Weights of a small mixture-of-experts language model, trained from scratch on English Wikipedia.
Size: 12 layers, vocabulary 8192, 62.2M parameters.
Experts: 48 experts in each of 12 layers, 8 picks a token.
Below are experts of layer 3 (counted from 0) of a mixture-of-experts language model. Rows are named router (the router's row for the expert), gate (a neuron's input weights, with its number), up (a neuron's input weights, with its number) and show model dimensions 192-255. Each number is 500 + 40 x the weight over its row's rms, rounded and kept within 0 to 999. Numbers have three digits each.
Before each expert's rows: "comes after" lists some tokens at least twice as common just before its tokens as in all text; "gets" lists some tokens that make up at least twice as much of what it gets as of all text. This comes from a sample of Wikipedia text that the model never trained on. Tokens count by the router's weight.

# expert 4
comes after: "0", "2", "1", "3", "4", "8"
gets: "0", "1", "2", "3", "4", "u"
router:514598492514491470465520535550543543508521562494503475513392469556447505494528464526459488471465537566483510497482450505442542515473542397478555484450444504489561495490545457415548428555471402
gate0:524480480464457427566533512500445525479545560421477547540467479502460505512486521521511475473496495561490467511474477504578465506468438485506471517458507454582514490445448469473522478484502473
up0:535495518539586501501486516498452500465492464516468484514402528442498480435537497505504495436563442476503502498484512508584504532532436521492525501533465536483447483565490445536501495454474518
gate1:538509458507461492523561513485430522451491437552490462432502525501440455489503464448464473549490521546515517544493505477542516453539461564527417537480436445491506528490450557421495496470547528
up1:437403532446491457529482481472571543498496522497537504555477464461540462511543457488587516444398495490518465476548454465469497505431502495545531530427494531459484539499498466483590432463528422
gate2:480460461476491522438428454478567501434550412483453499488490511439598502501504539529490544520495516532521472505576447458531559525479487494499438442493561560534391563520523506490482458426589572
up2:509536564486508500638568515499464518531468571517515476505505494556415534482452495470502491465512459476475539484459511512486463512536492519518577579545430450461604469553455512506517572550461466
gate3:475512442502486521536504551457518503546577497477516422559482486522521469537522496530482436488449566583497540534444513549508599539479561509547563475511497452399553501456492477443504490492471495
up3:486485488478433549551525522464482456531568528490565388521466520511556448540495521461500435491501523567509482540513528507472587493498580509589543500494491518443528454538539504508502490485458470
gate4:565489438491491475529535528517550477568492491547510515451550479452445530496475536508481554598538470517494497476487493510525499451526546576480512553512537446577441439456464495527497561518511487
up4:526478446513468519504494565539535530547463519474506500441504466453431486525425509527482536579552472465463504528462516531517488492526550514462549543513541445585470473458475496549551565527505462
gate5:495432516481507521540486472509526479493535506412486490457456496505522497497466442535484485523445538473530469487480422600521494449520463514492499488483505465453492436462518517487485476442561557
up5:540560516526522476435564555465563422510486566512541512551480510510544529565576484541500428517488517462495508533513462497510440510548489465520544536479619457481477543406545477505491506561529480
gate6:505479530525436539508475522493543490521491465550470507487541469497482454514509481514496464547488456561455495470584454456522532500444518512534531509554502487460485516429547487480439569453484524
up6:489537491512573450453414468511467510484500498467464561551477463502520554423505472578444495529498543507477542513451507528464503506526444460490465474518530425529545478471502479488470541507492532
gate7:614495541501510505448462538474501433527455467535438515584540468441520509425537480487547523537518470504499472493511510505552556534476509517494464584490488487519537560476551518514514493476519465
up7:509461516525461419598505468517490482564548506518483518418515479496554545474457519518440516469487542548487511442515506501503457523597553498496502519526506526438512511504448490463492480465503487
gate8:538532454455543515510506518513498542497537425405445556498405520497510450551433483486514533575542494506488483449543428498537500575495482452531454501481552474455545483502504544526484429541444508
up8:548546520530553533509508510452555505574541364454528482492489519504454522547504537485501480459537512555521468498524496520513531502456547530486486518537555508528448517503535484449511422480496579
gate9:549509507492492496506486472428498499449501473480478507532454483529467541444532531476520485485434528486525452538494427507506500578494510608575467489604470537420551502488545505483539543412468512
up9:549600459519489494525472419430469458449487450490431529590530485568489485422496539498507500495461542523524487494490508536459545594491580622544473563555452490499549577501610480490512517426479508
gate10:510476496491545521509416503450538523491478479494484523496439467447493485489374438531554534502529479545521471492485421516509493505470405448443498556489503452433504487481516554495542456508443515
up10:496473529507446548492558456509570534519549498474500541521472457531536408469492473542459460517497508470576507505602435528509442542485447564503523483551524514482453458499555444477511474509507503
gate11:517522481504535508472540529538482472522560560508569584440548554479498470484474566489598487531500568489485513444533404482480446465472508439500561513486458560476482491481518526557487481547468500
up11:514568449491483498458536479553509474485571540458532503477538539478491471481466489523627511526454602487517530424515458425402554453530554454470493526431436483498575489474494432584492514559471446
gate12:531508578536524469480518444490442512496513538519460539526533524503479498498565554493507522484518514506530499435554451611576547500472473462479481508432484481461521487487553419491529432482491496
up12:518517535536513513482510454503438507498502545493472549519523541516481516505552551479470507480535533510510530454526484619546541523493493477477465540484491488498552456525551452477526443484457514
gate13:519548462473453473500538440546501488600545429448493562531538481485541532491508527489535624538459562535501498450631505502520509404439488438452459481477540462514462490444481564468446465520544450
up13:484519440501469494551536483566448450431479519440459546514487535460473469534492548479479509531523488484492481554568503486509519450548497485542475460483548433541469486506559566508478473504520469
gate14:482493436514500534439491452509538527512464497534525527439564451488554447454502471530579428603511494508462451516568464434521511448490450502461489460519446470463496523461503536501533472500525462
up14:454445528446547549542529462556477422454524545468538418474467499478510475529551514436465473517466492538526538550469495490526527564521485469486426486491463518484444472495549470489461494524495552
gate15:426470476470526472487488554475523460504485432462447483513463520492508452499473553441578525574522515516504475566494470497640427484472433452540453484485464467487515478444517531469497458463484462
up15:541508485532539572481501520525468493514467416491488459579434582500467448444521526506481482516528472492482491445570483571546519534503502514510508530471536469547467548485500424452474528501504470
gate16:519618477582425425516542506461461471474534480444499540459486557431515521402443485470469498510515413542545484467510496553593458484558417498509425493573462604488493534548549519508504505447494498
up16:477385536411522541524439496558494545494451464535510491520425495531496491575500485500491534532535575432448524491523499415447510484495549532498536568447537427530535475483472490499512524541503530
gate17:511546492497568432464492533567530540530459522493520481457517447511570472468544554486511556520467534492466507564540397432547509529533504456466521454452467528493493522494448452467521493498568472
up17:527443548418423528516478579482505482503534467521482453510476504472462524558512506523528544500503498509492513588498515511495527535493565462452499508503486450479493525441510481586486529509431549
gate18:519554495556518544490475477490526460529537512533539467426489483512528480525606436426509439500563499540447546554473429480486499559493527532470513475545516520437551532461499539550480592495521515
up18:492558522458528557534449507407446413541535469482469449463494498457524552478550412443454452508561497497482539459473511496583499559596490604458498465602467527496543492534495524571443578465531467
gate19:506530471429557525443591453473505549549511442477480564483462548531522460477452510522544518523526534502513481473488504469458518558437490462463503484476468422420520571555543561516512479495499538
up19:516493484488537514464531530467537504505470500531533519485535464482500543558435455535514480526556439522468472549504505500508520513517493510500555485536503478463533516464445572512508496480511490
gate20:507470533439468459474496458491452521469456506481509567434513482464468548525511550509482502512546539483492515520463600536476514543496542478538420517510484506548497553540504490423542585497522472
up20:487514469547570548515508518504509466545498502495540414565484556499503459500495497472511516504466441505541506504498434481559484461536491556465585515534551499457514398484447479561459436499482567
gate21:486583424497514438471478500513547508561545472513484497480472514518506498534523488440510520501479562499481492518540507532497418526508453492553440508497355481454511503474512542563491488490538512
up21:513536578552527564498461415493496471420430435496548540484481519592436520468448538554568480452516477540477434535525447526526504524447502516446464476497565433463455493509525473459487452438488506
gate22:525552489574482500528491515475542588509520505404524506454446542546511555490440488452451466566476539450483495458482487425545502468453455509477529500531504463430516532533555484504473524561517488
up22:497488533554481443597521456483591580459537511492530425454507488499551504531494489534541445498505507478481512467541506561488528513520542532515525497476467474572464489537513540537558502481439493
gate23:414497509486515524455476584399468476512546492471477560446470502531532558404478509437576518542551501462486513460514506493502485538538474420445452469561489534471540465429498577518465478503524454
up23:514544472457530503524409490557510471431395478482487460502504542421477532559545508490377553510480532547485472572496509458559524512453511535545525432488427524531459432601437457437516500462503515
gate24:520488552431494462552540428495528483604471550517505504454522510478505469482473450556476512508491492466472526484551477564540513481531443541487496504514522485509484556449545514420509554516537504
up24:455526522561510523447462543513463494421509470493498513525478519527498561505473539449482478509539484526489508509429563478472520539435548457535470544515496536529497443539434556565456507536444486
gate25:505517485460512516514558415473515462517485437510544537542482520516519417457442467456503476521533450537531467464543497466464457523477512481569502527497522532502505484529545516517517515457520508
up25:526542511483418517567517436568510444505512515475490466489517539537506554527489486503470533526514426448495550479467508482523536482520555499475527559538566455568506482485534433477431502548515522
gate26:495488536484486506490509556524403496517477473442481516518510524506538548480509540526482541440446525488491522461444451474515472480464445463487437466545498506477564511572501531490434468499461458
up26:458475518505521477476471530544538498543538514590519561465509489436475476489494429488537477572556556477478446524539506551524438519537441477537485516459588526550452526461569539486581550498585449
gate27:510499524534497468501450580440502472432520506476425550514451451497521480514514506511531526516579476522495542533502450533532488513523534505515481521502466431532440540472458499531498477451482529
up27:514491473542477509468472504483495482460517517571388560587478470490542468551510561507554521501524484518493532503471437510480430521530499462435482550532522499546453468484491439486497450484491549
gate28:504497568523514521485510465525481491534574568470530488439445478483511489471528483473511486520527524467477494448537456521441552480475471467481527479521457520494452543458484569548552490490569515
up28:478487485463487474488537499515509479474511398527466536529541572513494494563433480524490481509477484508531495494458576508504451548502517519507442525518522511538520446580540471466450482518462518
gate29:524541489416438480524481441582539537514476386485538480511545519522558502451504459462483477507445521499495540492526473559448460476494564505534431539470511471537514489495471519491489518472515476
up29:552575468433456484447473461590542519523480414485513516467515500501549525451519478436478495472431536559499503538517447549446465489491539472548451502447507481502524473530467528459492480478505450
gate30:453509455530574528414450528498531474499446508533550550435476514521447526514489442524496503513438553454493562481437504477507484557506495479547509487457529474513500509504480550547558439511524456
up30:496503451477483480503503504548547481594528485438462597384533423530534494490503504484490513526554444537499522459430505460509593455561505442524473490522525496515416529499483492455517482500473488
gate31:526572499576446525556488472558415516527490561492536521469498487550493519490495571460501518488446497541474507512489497405539487500481520504461507508553512442453485546536474513567509482538509533
up31:519455557384485498469543415366528449541531526476441434507591502519546443487488522497475469502481486441504510476523507484477527497542528531568530535454545451510548505539493510515521518526540461
gate32:518470523536517476551481385471571457524621516488457521517509514495547458523491508447478474488475522469475455501497529509485538503466550490528476483467512426477497537408507483511496544455503558
up32:535464546465441529546483455479526500567553408473422470532524506448575481541494515472527482474529447455489479522505523498485567466515558514571481564491494456500476496408489442517500513524508567
gate33:501496511528575503513515492469516524400467511550503547524532480513541512522471484513472514485482560521544469573618488518550500493483523491553507466480544548496578558521487451482483476461506545
up33:558521464527529557541511477503444528486409536507467484528434494443499563439423464527522485455495479527467515472472458494468550451528462491536499537529449485498494559547505554481495413492463455
gate34:512462502538519422493603490482463497538501476491534501545535423541523527464495534512496502464470438472526554527503520527516470434537498566548433552492499505489462492450529546510499524521519441
up34:527479455540515463452567511478488494523507541505528508525532392510504516436497573517557540463473468485521491510502504504494430398489500549549445560463492483474480497436555567502531502560505407
gate35:479507548530495410478445443444489559488500442497494506486463491470418444485426427482487529470497534479516515504462486431481492569490560438465549464507489554480523435482516478446524533390482495
up35:502455440460548583521555579564496449540475559520497508535547497519559552528582547525523451548518468544481493467543522594548476439528437549540467563507553498505477536500519506528463472561516550
gate36:531456509498391476502481527532504492554450547503488417501466504485439510489467521480467522437472478539443541475522433457486549517503464493476564485478482497531427459526506468495487520542480439
up36:492453451496470474486456539406565477444502464509495430488499499526502489543458410501431494459438542527482504523506549524452489517499481509473570507532524534540426520513506490465481587490546592
gate37:469491552461443535501486518516482466537468439484489529462433534519536547473455452475507525504502534515494540543491486441534534600511499478475495594525493519563549467469509536531474460487491508
up37:524582460492518512507530474486535516499529555517505462527507506498525466548471547480503492556479476434516491466487545507429474376473520536541447440456511463462492545541485512473470523477561473
gate38:470500476514515483459471410550542483519476479454455491431419501454586540475489475426509507507478560506505541441477509482515422476454492490504466505507487483514500580485569538514454545482553459
up38:466447484512514544541485488487471481500489555577488519482493466498495493571571545542442512522482537480466523449541459477456526577534514426422560480507476530408488440596439442549511518508479523
gate39:475490517439612517490487499532490469540474578518560457527545506466496496503553493543498533494446514522510509404493479498523450477465465490503539511435476535485520458436518479452502462498510525
up39:460450566442563481530514520484476557490507464535483445503547462548440535579450470505510495476534483579536451463547550488494432569494532391531538419495441531460558432462490518523462547474503522
gate40:520476507569510402472498446558480479578517427454447526426490468509539445501455541542496584596555508568522504513493479514471446500522557541531442575519553410557462516512473488475442540499543533
up40:494518473424497545586546543422536461438512553567501490608533520515474538503562495454517455399448495466502507466537506482538532429484445498460588442460479552460532480461509485566498449474452508
gate41:565562511529477467546547525530502516547477483465534471508552529454450550440529548440492443456436420513492552483488479486538532409479506559550463549416450470493518523536541513458472464545585469
up41:486445500476416574507475543481513518502484520525407510501532537527552518620457545481419554516477538526474455478536480507495384545418466436506550491514544541512426508566468504438470502536531516
gate42:483536534485549413500577466529419478536482489485547464535514544524488521522489541491570536528425492495499508394502480499464504424481465458495563474504530493590512504472554503501491567550604515
up42:534509494506552426477573459529400524557518507464563466521474496567508494500491510521546556463455445460487477428561508548513507467462488416428543467508496497506541495451524485486560510550522504
gate43:468553512460558477475460483529467508526489541471508531534520539548540457519499510472567497574496536483492483416512580562496546513520505443486492519448500522537483511517522467469456481486594496
up43:539507545487510526499570446460516482464443452517488492483450506444423555467500557496437439457523456522522518587472421428547466524504549577509496477551513452512492440480493462492556529481496467
gate44:569517454515476441498526485465440530514515397493545548497479574601553589479413488463549604525515533540521571522428515516485568532465484522405483468549503553435496580523573571496460498526479521
up44:614521504517546499487554531521395523533463490496506506466533480479455466530564524579526527537498474434480509427524451522526454503535500481386521483435475464486465550469442475471564499506475444
gate45:537469491534503518604482549437500514394471544556469476556452540509508537495503535469483455489470519523493521529520480523487502507407454581451556445517480516464500474466421532507473520495513553
up45:455452494474568497382529476541552532606529468483547507504553490522523467514485471494533539527496492485524462482513496443550476484558507420535474543493527428487535485443533467498516516499501444
gate46:493563477430498516482519423447498500608544579534504453477488488447444475454563516478512438447450464494502643509470478455477522571488476538482522448527484556435527508478547504541457548461474452
up46:526475494508512490504479565521541505462429417512513496512524499521517501563449515500503634523488519537478376454514532485468418433489545482559479538464517474560459491550405544464510459543528563
gate47:485503487562377427402431508526543524519479519484531605530488503412541478454476480492467536483506526443512444542531467621497582545510518514571435523437532461473486553469480482467552491493520458
up47:447454523491453486535457532522482518566551483390541546507488495464519480547461457505470456494503509491560497451545514485484529456472556514548473491457426503475535488551483518568474480543505497